Below are experts of layer 4 (counted from 0) of a mixture-of-experts language model. Rows are named router (the router's row for the expert) and show model dimensions 64-95. Each number is 500 + 25 x the weight over its row's rms, rounded and kept within 0 to 999. Numbers have three digits each.
Before each expert's rows: "comes before" lists some tokens at least twice as common just after its tokens as in all text. This comes from a sample of Wikipedia text that the model never trained on. Tokens count by the router's weight.

# expert 31
comes before: " |", "ence", "red", "•", "tion", "ted"
router:481476489464490514571511468529513527498525509494521504495526524548503497466547497445460528452477

# expert 34
comes before: " the", " 19", " a", " his", "ten", " 18"
router:492491523486492517481481526471540474472492523500521480438540495493492482488504525507519492447457

# expert 15
comes before: " of", "s", "al", ",", ".", ":"
router:514482472503486500503485469497453503532519493486504541451502581504504474478488496513483519516489

# expert 19
comes before: " by", " to", "ed", " in", " the", " on"
router:522523456473508512475475441528471535484496544532534531510533513493489449480512491475499514497492

# expert 43
comes before: "A", " |", "S", "C", "I", "L"
router:512528492493496479484501494524493542516429523481512498528515479475489464489507480501508558485510

# expert 45
comes before: "\n", "d", "ly", "in", "il", "x"
router:480493519511556494482413551537499438485501530462518508503520538517499525523528520496519482543469

# expert 25
comes before: "s", "S", "The", "T", "A", "C"
router:523521483492490476532518489494518533503472497501527491530488458498483409472498478435455501550534

# expert 10
comes before: "ly", " ", " re", " in", "mp", " century"
router:529512491510499518489484486517459514518481506478493523493507490498525492517496504517498533525470

# expert 40
comes before: ",", ".", " and", " of", " in", " were"
router:468501520525506517473526542484519479474518480509491495498484508466502531521499506509527506497482

# expert 33
comes before: "\n", "ed", "d", "ing", "See", " as"
router:497528483500518534486492492514531549504492492462478513488487513542479479529526488502502544489566

# expert 9
comes before: "\n", " ", " 0", " 1", " —", " 2"
router:516482486492467501483516506472459495522518492514467524519472512518517449530518541516446489541487

# expert 35
comes before: ",", " |", ")", " 19", ".", "–20"
router:485491490515468493501499493516487486500488465535529480475443531492478530454533502564507477531470

# expert 20
comes before: "\n", " |", " 0", " 1", " +", " 2"
router:473513526525477497466533542463527455459528498547475478518449514470490519526505511500505517491479

# expert 8
comes before: "-", "|", "==", "\n", "The", "==="
router:461498507494467488521515505446525454463489488534512511466500507466492524555482493531514502495511

# expert 0
comes before: " the", " be", " ", " a", " re", " have"
router:487461482488460492499507492471522464488506512511527504469521481485496538507523480511517500532449

# expert 16
comes before: " and", " the", " but", " which", " a", " was"
router:463515520521512523463531553494521459473538489500487496514499495455498534502523502516519511491470

# expert 3
comes before: "\n", " The", " In", " He", " It", " This"
router:464504529523493490481516551476515467479529482513469491503505506456501527510518507510533507492487